config.yaml
n_layer: 10
d_model: 320
n_experts: 128
d_expert: 64
d_shared_expert: 192
routed_scale: 10.7
balance_bias: false
router_bias: true
tie_embeddings: false
optimizer: "adamw"
beta1: 0.95
seq_len: 384
steps: 7790
Below are experts of layer 7 (counted from 0) of a mixture-of-experts language model. Rows are named router (the router's row for the expert), up (a neuron's input weights, with its number) and show model dimensions 240-319. Each number is 128 + 24 x the weight over its row's rms, rounded and kept within 0 to 255. Numbers have three digits each.
After each expert's rows: a language model's description of what the expert responds to. This comes from a sample of Wikipedia text that the model never trained on.

# expert 12
router:089148121095156107087115109146184106114136136096144135102151147133123097077130189128111165130127097094123129126107154119150140128136137116095176138141135140110129178117078116172115105127110119106134134147141119133148119154170100132116080102
up0:128147124146141172122095138156141139120174108113117107127129094104108133098109096124137107122142177157135106153135140080090108120122124139142096132133108139143133178094108116077144113122173139109126174099146134101147139109088099137125142123
up1:141173127096123083165127113170154107144105156093134081108083137109131157131143095125132129150127145130158129102128125125141142094094132103105147156142178167125138158164130147145097136114149114194142169136099118089118151132126163155144104159
up2:138164101128142082132155118140123141125099177128115142122142118122110135087147140112125127167126127155114116119114103140134119102152120098102151167107184117149107137149182123126099161148142159138146120158083096142129111123149159112083110112
up3:136132100100155085132143132155160153110137167156087108116158096112115148107145101100145116166116088145128071113107133101154125089138146105097137152127175146125187141136104101141108153131109152183158114090151155151128114115147123121176117116
up4:104120111165160131099123161128148149121131171136110088113097117147107116126161131136168134185118153134118106121136135114137074179076160115102086140095122111150162165133138131151125187142134133127143138129137105136104130132154122125096172150
up5:154067091154135152112135119143124177112152176137112127183152153129075168100122099137138105155096113142113095135119132132142098167134113138129121166109104138152133120128113168144150125108106141187126177117099173145125113109096125090159109126
It responds to: Inner digits of years, dates, populations and table figures, such as 19'9'5, 1,'3'52, 11'3'6, plus some capitalized abbreviation pieces.

# expert 36
router:121106101118106122129110157113099132090160123090142161145142159110144113105096100122104135122115099133094122130128073100170081072115150135106127135135113133090119156146152166159143100145137152120142150147141144143144092153119146118123150105
up1:139119126138147115107133170124082121117156146128130130103119155117069096113106139135143137163147125189138152106143134168127158091165147134138105163100106139091160134126105162165133100144152110117129106108117124113163090123152147101164131148
up2:144149129135134123123133103141132105150142139082094143080124094121101108111122093170123146107119123104153091142081135059129105100108102093102087179156179130143119134144160088131140129151182153138147140160106116103092120130151129132121178113
up3:108123162167137131120131143131132087111101124159111126104162154130121127076108103130132151182140143193119147123142141147143161128105118151091119077130102127107142119119124163155088138159090102148131112115119113064120112123128118164072124144
up4:117114100156190142186090142128149062108099149103148119138141134110145130124133151105127157121110169107174085084150164158119161133095148153107153177089177104089112119119135133148123136155064173125133138130128124129103126128087114092158090092
up5:096180107146142155148111129157126120113135144112120101138149148165143098131136116094120154113110143091117117065114149102110121127097100080120171135161146157134129144131120162112164097110112096158127159112127156159117151122122067138098114125
up6:144102122131098082175088101164125095138128104174151137144105156060168179116129154138122089120157152118104120110096144124115164125116172111172164121136126120093122113123125122137097117144122138161110113138146117105120145143154074129127114110
It responds to: Colons after infobox field names and pipes in list tables, as in Position: Goalkeeper, Status: Disused, Signal word: Warning.

# expert 34
router:122136098138090118175103072133116109097092120103156083123132141094160118153133136091137127103126076126172154091139093132137145148107138137143098123083110116115126145159121136105080112151109131157122106135116106084134110180123132135112155134
up0:138179093144156125122153149096167116122112157122124136164139090153134110146155170116129110123071139156131127129141109145146164144160163112190119098116126114120155096118112121112111115122146119159120100149171110172111118116134100146112109093
up1:132116160105129141109165137139091154136107132124140150147126161098140195134104089108149061128094153156115109104145138088135140105120176154104118155138122138160136155134142154160149113140115123111109132116164115177137137127140135126137138101
up2:134149120129154116162128110111112096114138127107126102163172103168106138126068143154149063144092150144101136126128166126100155099119091119106093111159125170119154122125159145175118122108122117141150143079107105132083134133145118122080164085
up3:180139134119160133137089113119129133110134120131144100143154111138131108126129174139122141096148157076101125135110134113112096129096171104114139164184099139074144134106134119094121132105153081116160142141185142135132151151146159117081113114
up4:081147104139124107119115121168127100083094148144136107144090092126118120136142133142098126122133131155159099122113122157128148166152132135155128118084107105161145122123126111177084153131115121175070115106119097129072131143145107122109104097
up5:129137091124143169161113127153140113103168139115097161134164123140127124129128140116091140098135178165107130095150139132130158129123145112114130104186172151152117122109134121144144105089163105148146133093126115157135144087154149141077083151
It responds to: Past participles and adjective endings after is, was or be, e.g. known, seen, regarded, compared, plus word-final pieces like -ate, -y, -rical.

# expert 39
router:100110154099138154116127123098149166128101152093146100152114149160127153136105129145126106149168118163108148164154139143109131129103140102134136141157168152190084169128108103099168106102111131159145124131096104142120168109094082078118099125
up0:123154138112128132126152144127124125090127136098124117078143085143115160157081077171099179129130166139094129114117110112153101106098129106105139153120143136098156117127162135140125200145130077159145160141109115129121118120114139133177155105
up1:134119109144109098156164102134148135198115134131139109162112149133123138118108136156112112174124153135110120105135158113162138114126110098164136102156140140154119168124152168151135131149133109155088126138129113117090120164124091125157133134
up2:114113132145088100161132086141138139146135150116099100112110112109137157124141126102156147100116184144125123176115200093096144099114088138140154121101104112139150110114171152128156119147146129144082152085098120102138128093175068089120146125
up3:082185103150122153180121101139145129133136096129135094133148121143154154123112115117114119119157161130143127118125147133137121110160150159112154153109151118165130111121145103134146100141123117138130090133097117138102131183097095131122134135
up4:189116125154148109126147099136109129131127173107102160125121155104129102147164118126129109160132115110116118096123122155090146122085116115161104126129135119120155123117108119139109175148121140148122136137139118138107123118155099101171136111
up5:110096100136147119142164175124129161132129143125089164119123095118122123137121130164135123117096135118127099099122170133138126079135104152164123170134167151148108108144143115108132143118144139096128122183120123147108086123121129144126150121
It responds to: The, This and similar function words in stub articles on species, genera and villages, such as village in the district, This species occurs.

# expert 61
router:127117102126082127153125121147136124152109117179126133119098116125149153112118155102113159128125110137136129143082093091161129112144144114104108123139157112073163099107125098159131107141127099089100119080113116094149098132163081159153165115
up0:130111130162128168075135124114076114186121122123114085144113107159110165128115086156161091158128086120094109163106150137178084141106176110121104089167092135123158120082138165112132121120174114136127120176149092143110158107168151117160153114
up1:133120108132214190132127152178091159095114162140150138141151132130126089119126098133106120166141083134107098103140125124139142126140148075144099121142126145147132170136118134152073117132126113136156159079128124160109123099120099132177105102
up2:161135121166169140094087126151091131134145107127076101176130157136122088135126143087144110108098132086155111122107157137143064155099128122207163120144134156093095132148112132127169126148125156143099165088131157106154111123128078151176147115
up3:140147112112118155111101131145079177128137116159118138095100069167106123116122107128149087153126076105116111155098171174140110127079188128134134112208087144111116134123120110123142131141137152133116130136139176149119124111132111144114121086
up4:112072100139138108118138133107106141093126147164138107131096129135141152100099144190123105152144127114107098095166157169114140109112143106149129100168147148112138107105086136099100152122128131119100096137106110139117098112147135168095108114
up5:135128148089120108123093147144093142106123088167177085105103127095150142099125113121116110149107117075093127128079140123117100129105127165157147119096083139114132142092167119141133147127115109154134145177142126128132126130097124134173126127
It responds to: Negators and quantity words like no, not, never, any, much, without, less, especially no longer, not to, more than.

# expert 24
router:097129122111141117107108150139143110139152106144097097100118150139133101112102140153151117136114099114112159112107133142145132141162114145128124107152138115129102179139110093070129125122145083198131132096084132112091131083131122156130141107
up1:139078139145147129141144132167149112136193147170129135172127137101129180138111148143186125140148137104119102084111118145133116123129134137121146130124147153146126136126130128157108133146121137112141166093111143120144108122109081114128149143
up2:099099138118101098125147050131151109123165164176162134154120177108159126123093130138129145127172129156137125120175135144107100116132165128151126120149115124174128150172143091136112139136073144107126117127150091107114121128154113109108142148
up3:127139118137154108111116135138115159118132096153125130132167118161142155150111105151091153111132172180183131124162119114135130180121138141197106108157144132095143153096106123144119095092150111085112182087126111115150158099144093131131145178
up4:133130152109133140150155087154134148143112118065145092123122144098102137080113188113149115111149106145129118125081159153119106113111121106112147133114097130085135132149116156082131130148108168173162109115133156152088130136098160138079135112
up5:128132123131124106149137119148171124135135168095120115111126128134130104152131108135092103150119130088114131110129104118174140098136111116128108117131177129160145133173143099117163142120148142106145090143107165122140128119125133101117190123
up6:117092132134134112130129153177126119130158108125142135072116132091123132130110128087140123131174156151159106125131084111121113152127165135147099136126095099081131118104102135123097113125106149181140110098129138082158093120083125129117114115
It responds to: Abstract or place nouns and their word endings right after the, usually before of, such as city, region, establishment, interests.

# expert 57
router:143159130139166167128184130118092123185112115141145154147122148160107084160136135145108130128139075144115156123161118146177160115157128125114153099146103127128134139145131081186157166127143109157138110091151106133115182144130136130101112121
up0:126074157129157130110145131140122125109106112164159113144118126119147121167116121103158105101114180149145117097105073117138118125113132144098133119087100108075119144137157159126128143137102094101181152117119163094077123110114155113138123124
up1:171126112065168130163134106126087165160146129104100142123171137133160115134083167118124121135076133135128109144143116124137110097141098062127170119101129120114154100128072154138110092116130174124109115113081153090149112143172108174146115117
up2:114118118124167152181154113148088162132138130127125111145138200094108101121098114154124134114115135128110109180138130143114133115137122125118116109145121142125156170137140165130073118141140161150094125120120148128127119142113114122091145120
up3:131117134104136129175152155127133133130128151113099117150133159171129142120133122132101097171150136100118120116124139091123187103118093096115100125103116130102144126105134148130114179156115098135149096126095129096070142065119086124135138117
up4:170125171145163135151144122058137118096168133103144149157138094121125129140084147127152137086101134163110081129111103132097124132121150131166101134109087111146118127162148128115151137122146142104149134088140120135112120096101135098125088127
up5:145135108163100115116124148127163124115129101098129134101162107104129108132138108154129143128150102113127106141131145139098103168120167119186133150079114091106132131114128154119138136110141119164105157113142130054136151128135147119142148129
It responds to: Short letter pieces inside transliterated Chinese, Turkic, Estonian and other foreign names, like Guo, Luo, Qyzylaghash, plus Beijing, Wang.

# expert 41
router:118100121098156133109110163098161130097136124113126130153126136107111094096096145106108135094135099100116169122137153120098100112145106133094161138160127122095107149127137116080113147098106149160116145161099135172112129116081147154087113129
up1:129101122137154132159142120124135135129140131091124091145139183158099100117093150142127143146121117117158117144091158128150139126115148137101142066146098169116100141125147112120086154132124166111134119138125132151087144141147099197180090165
up2:142169174128116118153127101123151134109134124098132117114158165143106121149140095136134129129149142116185107122086139106136113114155137110135130151125147169155115113117070113111144106121122145105113157116111126126110114138127109084131169130
up3:082130161162140092126157112103118120120125135110145130118119143093122115104115130163123143134122132105117133158154167090125138130058129114124140117155145165180106132125153096117138127110095124142151130138142090163106118142154105082121126082
up4:155128134124096124103139119139177156128133163113088146136145149128079118158074125154120145162161113152104092125128142137106139123117157129145135130116136095105160130113128159112157157122125091147093152167142137122147121133112153176133118125
up5:177112137114130130164126119149142090101121133107106114114121108118135152132130118166123111133169130117174121163171140080152107113124092118156130125113165134164113138138116122137115086128105139132109124161131087149108104137111115102107145073
up6:138104133133129178153142161065123120122122165150121135126108091108167152129123129112137134158144132132146111195126146159155175109112143114153107112130161125128122148157121092146163138073069114148138137117088125133105134125100112117146154062
It responds to: Hyphen bullets starting list items after line breaks or colons, e.g. "- Official name:", plus colons introducing lists and == heading markers.

# expert 6
router:193130107084140103145139157105148138085158167129126159080121097101086108137082127157114113113147098099149136151112143102149137101146120134128126106094149131132093134158116113129097124128079097095108123138159099137106109128119181144139171150
up1:147063137131154103119140134141101116097160129098132068161095161124136138108139090140154128127132106187141119170119125142112100176135099139125114112179146141117104141117100157136096123153112092155155148075110118144153117110133079148109164108
up2:123110127127114091107150136161129113093109108102113123126126119129099111126130122104134150126127163095092123127115185128110093183085115129143136155152123202094115141157118097117149120145164100141173137122132142126107100153116137133147162134
up3:121091100168116135108135118159142108123150141159138110143116162089143134125123123124114132151157134167139082140132116080104138158126102079111142142099110135158168106130108140123154153129114167135124145078119107148174126147116128111144111118
up4:140154108123120107103123108136122129104075131141155115153174143126110108100083097102123138134153115095147129127133083173126125154130111170145169104150141098113125158128098126092164166117163164122162141111161153116103129134141130138096146072
up5:095123137152123164143121133104141093119129122098103077136090116137045114069140108093134110137122127139105148101132153120126102135106135121150110138150121091122112125152144125116122173101106132181123115139130060121128163096095136139090134134
up6:119153145138153137145219114173134117168129119108106131132112160117076132134153116144153114147125128127130096130103143104120095168161095144129127110126117095068147095105139132121116140153142106136144071091119135128143121152134146119172146125
It responds to: Colons, periods, dashes and pipes after a title or name in citations and tables, as in Race and Place in Birmingham: The…

# expert 42
router:125115144128098109176133082106153114132133079102109156149135114117153124132103110097147148113142087146123147142076117144137136126149140171084116125094118094089133132109115095116176122128156121093137094182125110131134130131142120110117183115
up0:127105140110134117122134147096159150119117105148133138104097130131126113140139153094153117145106108178097100147144126099120065131108090092142124117104109154119128186110124109130082143104154158118111159108089127162125119090133096102091137149
up1:138118100112093106142089116125128099192159133100119135144111125139161140101109125178119139159123128106091115117135147178113112090105153128159134124095137106108155104092128135154124127157108154170122144138127145108094128146132136122158178091
up2:121139159164100122142130136115086109132132070127112117100167118098152122134180103136138105184098135153090119123153098114156148106127176122159107122147139115149118154083153118135156116136127124115087111155116108173157129162130129147170160125
up3:111147124128094176113139129178120095134186111155114123161125132112101141123142103134158121139130098109151111106145112126135095122163140122160160112116141100109114141083115149108144147152104162139138151132150098130135141107137142144159135113
up4:124129140109122123112125148086178117154119174133135133114094129108142145090126144131130131119086157141112113142159153089146145144130163134106083118120127127119138151131140179139086161123102112089124109165113117145120121134181136129136163093
up5:167093137127123138128152140137126145196134129139142148155154106130155079108114085111117111183131109125071131159123146139129144119138120140127117088098175174115114136140194148113110156107112121084134120132113114164104075103127097142090123072
It responds to: Quantifiers and modifiers after prepositions, such as some, both, many, any, later, in phrases like in later years, in any game.

# expert 7
router:132084119121106129090075121116121138102152189120136143149130176113137162130167138093130121159146107150154122151083078128140120116138114151145099130097143132165117085125112132153134144124161125116172135142146152141120122166144127144180115136
up0:109079100126121149097133173144137180093123138139181113139108103130142133152120096118157108112120106107130153108130108118125121121139078110100133132154136115136168122122128123121151148178156153125131117103095110170150136132113146125141198132
up1:100088168125128116114136153137124178158134136129111136126153096148102138122133092165130157112114160184121137155098126163155160084166122136104116120149131144150128159121156169131131113144146110122106116105121121143120114152121129136150140116
up2:119145137093099135130099103158198153166139151096136112133074135168134152139155142139164093118147147115130113100135113161114115125095156121132152132169133099180185137161099172143160142158126118169151123157180137100119177129089109076118140141
up3:144120139120124154152169133087079128128133150128144120132113152126100080115142106132158140120095118136108136122136105095105127107124159026175114132155144139130161097148129103149141110127170115151129129110133093151133136142143151096129153159
up4:106101142144104160121140138143157121111161133113077144112136139115113119126147102155120140110141153112146091192116082134073168114119097137119114148143114108114144182109169178119117110087095093134164132146128107152105170098113060153131133064
up5:133130180108157148133153138128130116142176156125110134099148101086125119138167135122113135120107132127122120129163125105110108173140118146133118136131108122137092085116123109115182170171157092146120097134127093115130081114122111095119141102
It responds to: Tokens in articles about albums, songs and films, especially section headers like Track listing and Charts, credits lines, and words like Records, vocals, bass.

# expert 14
router:111146103111130136141079157170152111098089107137186079153096130146152101101145142089193141128110136098174080105153132172125148125140172116101151122118128131136172131113129102153138143148135119110140141120130106141100153156177162152104123100
up1:107111157133123158162141122093144138112104195114083152124132104142106152130112144137082147117154102092158134134137119116138112130182122151098145141118107162138111119089140139094107104052109157116173139171104142085081122150115126125159118134
up2:110106122145094120113126129136122131172130111145098107116138136104145144153155144108153091128082085123153137143108109158117059134162129170166154086157110116131120118167088130134109103101160162143116107107137159123086102080130142144149118140
up3:119152102133126163150093172119123143110141136146073137154114110146139137116130110125182109099117084120152152164129113133114081134142128138094099097199179103159131140111108120129121130138107114123141162157117155145086130107133145096093136128
up4:133128116167123153147114130116157129088129108137173093185116165113127111136140143151149125112130117147163101125166121128134157129138163090091144098134120204138137119122126105115154160118134135118109181150163111093087123113134125118116159137
up5:149128185151096112131191137109150145119131178105132153131133095131129155153142120114095158099126144124121156097113157122144180159149117132131106143115126119166146132097157125096155180115146111113128131084120148167192138110124103155125113137
up6:144155145144156130219130071125092154135127126083110108120152145109114108143108099185169098146116164167122113128116138152139103128095133117125132122132133122126097119114129135155125130109123134163072103128124122140093095137134115069107101120
It responds to: Inner digits and spaces in coordinate decimals, goal minutes, scores and times in sports or statistics tables, such as 78.34972°W, 53', 47.12.

# expert 53
router:090131137123102134162117086079187119144091101123117149138097100152109133099164160104098144116147163095112125124134110133118118149151135151140150150135085120123095153129131118155144126104195143112126117125163135097135133149164110113152110129
up0:138098113153113136125182110184130121130135152142133124137092105141158149093158119160138123128102100124133102146113082149128121119128165088128105128159127165131153113166082149158114170103123103077114139124137175143154137174155088151146136104
up1:104101116125110131128149139144162139100124139112146106125116111075090147135127136120125119126114127141122110126112136125147112087152174082130115156138087167116158101108188107107127133104148074139150130103144146145165103140100092096103123161
up2:082074138095187145139129137093147081153152121126121109153118105097103149129130107122127107124147102166123076106118132118125140110103114097163131160117155159103148113150107149089113121130166129116147142108106131130112131143150129106105111142
up3:124099125120101132136086098148127057108144175090187113115101173121123148144117142120128121130077117113151116135160103151094153144145129104145124142106085176136141107144136099078099173152186118130111156128130135133137145136097133117080136143
up4:173126098146134131119109092116134167121187133117099123146142125097105117140129122111138098129102149132109124142160137174134136137121122119117139130113170132091065113140106125107186108114101122146128132131128094083129175127188139117118107137
up5:140158119119101147162125110123105147118077137122136138164126163112094116119155165116177113096105095122165128131162109110121126138123153100135112171111099084114115096117136134146125119165142120081078127103148105138093088127122045134145095125
It responds to: Consonant pieces inside German, Scandinavian and Arabic names and words, such as Lie-b-ster, Sta-at-stheaters, Mü-ck-e, Karl, Hans, -bach.

# expert 1
router:101123121113126130121133182134144124153111141158104117182118135141121128102130163104143135131127138097147130133113166128131151166120097142110134094152115112140172141072153111172139144128125097083106120109151147091126143180170148119164143108
up1:152135154120128087155128131116105102134128147096140103153126141098115116106096098141121097110143161121070141132140131091109090152130129153114111151134132117117100164103175159126106138167102142138115127162139106143122141114114110134161144112
up2:117122172105195097127128137159093112103208135092104087078133112163109156147124141134135093102172141138143129121140151139132156080151095138118112169139161159075119119135129159121150112114129119133103141154147116166187075141106124110125114124
up3:159146133087146101123175154127117130120178105102093074158153142112095155112106161106148133127133143140163105140157167103105140120154126106074140140132164134093182112105139125121150202124100108141080146093121095115113181112130122123129114099
up4:117106104155111068113123125109122115110129187126136121098125145166088125122115146131136091121152134115067099146144134113132140104102215143159126162145117134128160132130187091098125145088162146114106141125146108143143132141128119135129137135
up5:097136165147117107122089102122132098129175126134149111186123143113132145125082132105148183137149123146094106120127155107162158155141126127098120097121116148135179120128144072126138121155137162192107156141130102138124147136160146135179123097
up6:097133139125162168140104155123144185116104064163160116105143128093093172128125131136127121137106107145176128143150148130098081153136132132122089133137132138136104143112161124130120195104130128151099153134127112142092164121136120114124168124
It responds to: Digits, spaces, minus and plus signs, dashes and math symbols inside number-filled tables and formulas, e.g. sports records, scores, timings, exponents.

# expert 45
router:136147122119147163125090105156092150082133112143113090097133111155134129128132129094150122108161127092106143119092139102168127100126166140156137127137143133152098133104128101165128142129117110098098115114124110099086126128090111147165118095
up0:157139124150110114106122155098121097135166158113140114152104109122141097121110125103113114153102120145095096104106127096106092112116132109152133124150105131137155125156182202113124089078150154157120159176078115145124111109126150137128131151
up1:117096110186116121138116131109132138138125149113153120119105143112152089100137152138112131140115139150178109122111127131156140152133125106096099096108122088118128147124117099126095131135129184115103166162161105111146141132177136113092122110
up2:184076142107129112145095126124095165109182102154125107111116154129125118116118155097142168128131156095111142150112153117099119115123184130151142149162099119122128115103164135145141089095114142138111160142110114084146130088102061109138102102
up3:160110110157140127126134112078149108139087115109091108142132150108122106095156118123109139109143084133111132125125120146138119135135062104147124126148135143136104115129084120130130109110126125133115160123162134058150104136142139125124151148
up4:141143128126112166135195134094131123126098185141137125185140129125103099071128145130174145141119099148101108129164096144133135127176134091103087128158099102168151116113135129134123143097064161140126113129113130124117160127139124104092169123
up5:177125122178170127130125149080152098132047134139106124101090114104133106112115130114144143126109101099122115151116114126133137127105098106142081138105172127146117160118117135132102109148145147103116157157181073072136138119149131128112202151
It responds to: Commas ending a noun phrase or introductory phrase before an appositive or new clause, plus which, whom, although, There.

# expert 44
router:158116102096156154125137118107099164105086133115190153131133117140092125126109109141140127123171158138086141110101127133128119168088121081094121133128178133153111125120152104136128159143105100133113089127113117136082150114158165074153155085
up0:154120160103141101107172118156183151119137162104144125112143124141083110131154114152122083146108121148120105131140157126133111141103136123124123167106084166124111160110153116078115165176085150117100105131134138124108134082097137117151151082
up1:158138134122101153149136108148099140098166160155155135098112093078115163112136136127131104143169138096139131155119099123107162115117099125107118126123146117112148106119097155089095131141160134118105189126148129136162148121098157120134126115
up2:127137093173146136098123114165130104109130089154140129169144148137136140133112122156110101133128153145117093095148156140165115102111120121141092137168119145116108116081148150151126122149130161097138138132093134119107128124105070141106131135
up3:148031083101160106135150115146115137105190142126159095083125134059122085119075114113107153126108109139107135128144111114102137130151119154128151119148139134101107148146114147092172133100106163157161141124137101187131134109066152137130141104
up4:179131126153122171112116135145136151167159099147106161126118169103094147180141105084162210144092148144130115113150147111165139152155110131119135152121144129163171130154106150115090152147155151133115147118108120153110125132148110113120113117
up5:138118135111148127165122102164126119121147138141144112112110168129117136143114111117103142132166112138130107134144148141117158120102120109109089182146110126084129184122148118117124155132105118113118122138129105146140147120114133129081114079
It responds to: Commas before author years in species names and taxonomy terms, such as Fabricius, 1793, Aldrich, 1928, Genus, idae, Phylum.

# expert 60
router:100121127130108116080157162113162084152108119128130161115109126144121126123167106125109139146114126130137126108091132115133140135106135136159149119136113123126156110135102101159095161119124124092122117147158116154116150155154096127176103148
up1:090092138108105171112135134152109168140124153135125095158127066110110148120141160138103149114154127116107070117113134159144146127135109135130122172113126170124147142096139128089127104122122155139184086087113128090125150133145072116133116161
up2:145150144140141146117170105157117146134183152121039129141091113109078135132184123128109136147108144127139110138103143124108135118117132154157123157083154153122103094140166143144119135116158120126097158135128134145176081141096095115075177141
up3:188179144155123157146098124106155135131094112133122113174119145071139136076121101142105094124146132160135122127151157094113138125106132123130097111159119112124136114098145118089112111154143124175115133168099121138167128117099118117080120156
up4:096122173154070131146122125112131122134138123132093102132129144127161155122152136092090105193115141109114099106148121144115084113123116119143160103103169144165110113119120122078152124127102132121171125157113108101109150154131090151144152124
up5:128122103160141112142142105135078119125153138105126110113168176100113158081093082139124137114153129131145068145119119105104114140169164071130093144138149170126126111166159147122123103168135162143148112117107149148170139130145104076141114165
up6:162102125119156080170110143138122139076137155133129095097125147120116172104140137138113110129136126116147138100123120118139150106141146110164150129117122134125162109143144135111121083155171128117120105099160114121103103116098116121120230144
It responds to: First names, surnames and surname pieces in credits, cast and personnel lists, such as Smith, Wilson, Beck-ett, Daw-ley.

# expert 56
router:105087087134093171158165083142126170148082134158150134114105137123165117138152141112121143117156116141159147133155124125111151113092157164144117155148153124145137144142098134093103134154088122149107125163184113117140128165164096129101100147
up0:146145099135164080152104114182116134169130138124101093110092110126140105152123096119104181140137125101162127133173088146097102124126100100115120111122124161151158128111098103114090125178092123112127110155107120138115101134150121094139151149
up1:130109147128123170117115092148135149113146153136104149156101123170125105088139119117162066132127116086123119148091161117140141117135145148153127105126120147105152145136107155102107156147173140081137127104094095153124121138143128111129153127
up2:126119088103124128074115161125108121112109105139161128141119135135081094093117118155124059133093086152107108110151080154109151128129141134128098119147131066169100144113181122128146040119141147165123129135132119111134160129138111159116119135
up3:119114151130143138117090104131103142132128165128125112120080115104139120141103103132126169132115126107109117117198133133094111108138144136140132181130138149147165127132141096096124130075107122147090145089141102147093099124164116115132088133
up4:129111085129133128139138158165157143119111106138092106084123079148127151099144131161114127171122154087157123136137136126126095148188120104070165120138150166108154151074126148091111158133118130144147148154100151133098131115110125119092100131
up5:131126167159131155140094111093154121142149122107112112129100157133131151112162119142155120111159134143138117092107172128142143133130091105133118104139129103103141136106102110121128114157126105143145119092119116147116128160137137110119128127
It responds to: Word right after was, is, were or be in narrative prose, such as on a voyage, returned, moved, known, according, due.

# expert 52
router:146115104159121120120097146095138125132154144136126168108147129124145183126152143159082155116118102101117107150070105098138167158127122160118138119100102071120140130127107140148092148082126165109112154150167164131102138119127163153161108122
up0:162112158190120145096109117134103086114089082136089098102139108136140142083131087176147129149142150097138145146125163153142148139136153116084093127132103086131126158143115109116151106145125148139137109140107111124149128155131131139154104101
up1:126193122135145153145150126132132177129088116135109147152123108138112163121130150136098077129146133083136087142115122086111088150081105108120127104098117117141132142096120140090095115144127214125145147130104136078055165142110103099125172121
up2:115106127168171154142177148136084180132177147087092115160101127147089132108122157140157134099160132153165132121162150126117140079116094105108135163153173164119115137122114160119107103122111124144107140094141120083132112154177102092117158146
up3:093082103176133118153180116142116112116126164128147151088156117109113134142149193140121078109180098132118140100121171130131137094117127087098141122173167099165104144140118126101104106144134104133168125122118136110089119116146101132115108126
up4:187155156108123084161134152106122140075133120149115143144157134158127088126086132113096133136139122112077100107118159126175124148148093147112066123113129116145114093083104095129137131150118193109111158164141156120077138107072115134145113124
up5:186110156104122100127130125114113120074160085165088124144117097125092120145122076117124128153133099138114122115143124146118128125097145131076127115085143149098126113125091116113122100137121158115115173158159145122129136078066119087183165098
It responds to: "In", "by" or a comma after reporting verbs and dates, as in "reported in", "stated in", "consensus reads,", "On March 4,".

# expert 22
router:144165103118115130108099155157090121149131090120161104137129129131154105150150108121167108121113111150137128097133113146100094154109116131142146136153120088091139136122119127112118170126142165152158147112094152135144144130101125113102108111
up1:102107094111150135143116126133079167169130097126125159117144168136117130130110152134144131152131118130138121125109165108157106107139143119152117135082116103098123065127137120119140132108122147138144108120113140110093068163120122116153145184
up2:141126135140110113144143170158169114141100117105125112171142169115142152156137160123100107127107152092204128119129116095115132161130131135153112121163120134156155117178128143142106106151123142129136100129137134089150131133157107115173090114
up3:149102062108102141115099093111149129130185141123133137112107127165125129144131133133151142128145102091120110097139134129107121107131091146136097146130115180139170110111115131116103156138128147126116118144104105111128099168148107152174150148
up4:129164135140103153120106064104135131141097143121152109112150098134093097178080113114120101172120127087130126123144117059123135134111132104144114098143130110090114139129172087109137144119103119133099100116122067130075149124141120133117191119
up5:168095164133099090132089142130116107141166147138124106116107145147142096108164100116193125131144101170150130123145103147066130131093111181122109130153138123142149151128126125150103104129107144119094092145121136108206153116148122116158127118
up6:136137140138123121085113105133116095150137104094145115151160124175126128166093126143156137140126135119104094129160153162113149145115142114098117142100093149093159160112127150114149135127168095122132092092131128092098099164101157143167136159
It responds to: The first token of a row in tables, infoboxes and spec lists after a line break, such as "|", "-", Genus, Spouse, Died, °N.

# expert 40
router:168065135104114153128145106115108161113104109136109157110119130169130121141144179089153126120148121127117134105143130138185114121149148140168082103093146109153096117122091128140121112097106161141108104122107136098147130121101111176134132133
up0:122132152138107107124136093138126114133094167112124121188144155106125160123179106152103102147135169091117108167144179156145139135118123100144128117105070146121168138125160196177117098101119136128148145192099130126116085094129105139119123119
up1:138129103125127130146113126151140146156134139110120107118142114153116107071161132131161103146130115119150101186101149168094166102133181118089141104108132133145085164099109174115151117154119108139172110139130149097097098126131081115153072094
up2:140140123136126113091139082145112109069135142154107098147143152121144107134087151106130078142121071129153128113141082070147147063137131138116117146108152137119111113147136116134127158138119139141162164193126142137091145095107109164171102123
up3:119108145133157125145111139119152146082133133176149102145182149103081108094143139132133125141174160112128136175164117108118182110125139120145120107129138115134106119128137136093118135115131107130146110149154125109132162121082151104199105093
up4:137144111110131112130176085134152137113142151073109154130154149083113155119125101111148125181086180112099112092094086140126109126127143090186120116192145186145138097124114131121133124134147109189113128144123128128140138137144108108128127108
up5:137155094117145137154155145115115140167097125132128125116158129099145174151117127194096111105114133132134104192088144131086101116164164129132084148120157136175117139100100150098118137138121085110142132125134098134126106092144102053115086135
It responds to: Ordinary words and punctuation inside quoted speech or brackets, often first after an opening quote, e.g. you, we, as, had, is.

# expert 13
router:112135154135152144128134116120174141159097115130169126164104131124153106096100117080128128096122140131088137162153164128074150118110158125115126148138143122154131118157153119123176097124124120180114124116134085098153157105119141132099074090
up0:151185096077131098123157097116075170134126110109133119115129063146116144102137124178144110110119080151109098150126132112107129116132093128158075140101146102152127083113107073139118096113126129142124132114124124110148129119130079104101156149
up1:133148164139089069115150132145169084116148105117082088142131130102136158125097111148140152138152115114137128117137138089128120140116111145129128100127091140132137153130142127126112154072141085159107123075132093147131111167119121114124100115
up2:117124130119110175103130131137092108133105080162148096088130142155107187117176167104124131112140115106137111158153118217076136156141129069147098159118143126132159113104118158138142128134161102152122149130097147102144125147138121137127151137
up3:126114136126111129104083179130124084164161120133107127135134108135141148109151164110138155142106150081134089143161107112146144100140168178141143112130110122138123094133071164130103154158082133131124095129108151101113123095119158168135101096
up4:125091105149143130138143075147122102145092123166135114083146159131122172133129136176138052062118129121135120126107118118152113151150153124140143094134146142164151124129104107124120141153085125148156133095119149110122144161122094133122127130
up5:187119127137162138189135108147112126114168103100118150135126142142109166114168172137169144134176132119124113147085095143138134111101124110131128102136163124106177150114119147135105184126115168118126150152151120143092129127126158144180143074
It responds to: Tokens in geography articles about towns and villages, such as census years, coordinates, list items, section breaks, and words like historic, nearby, local, Elevation.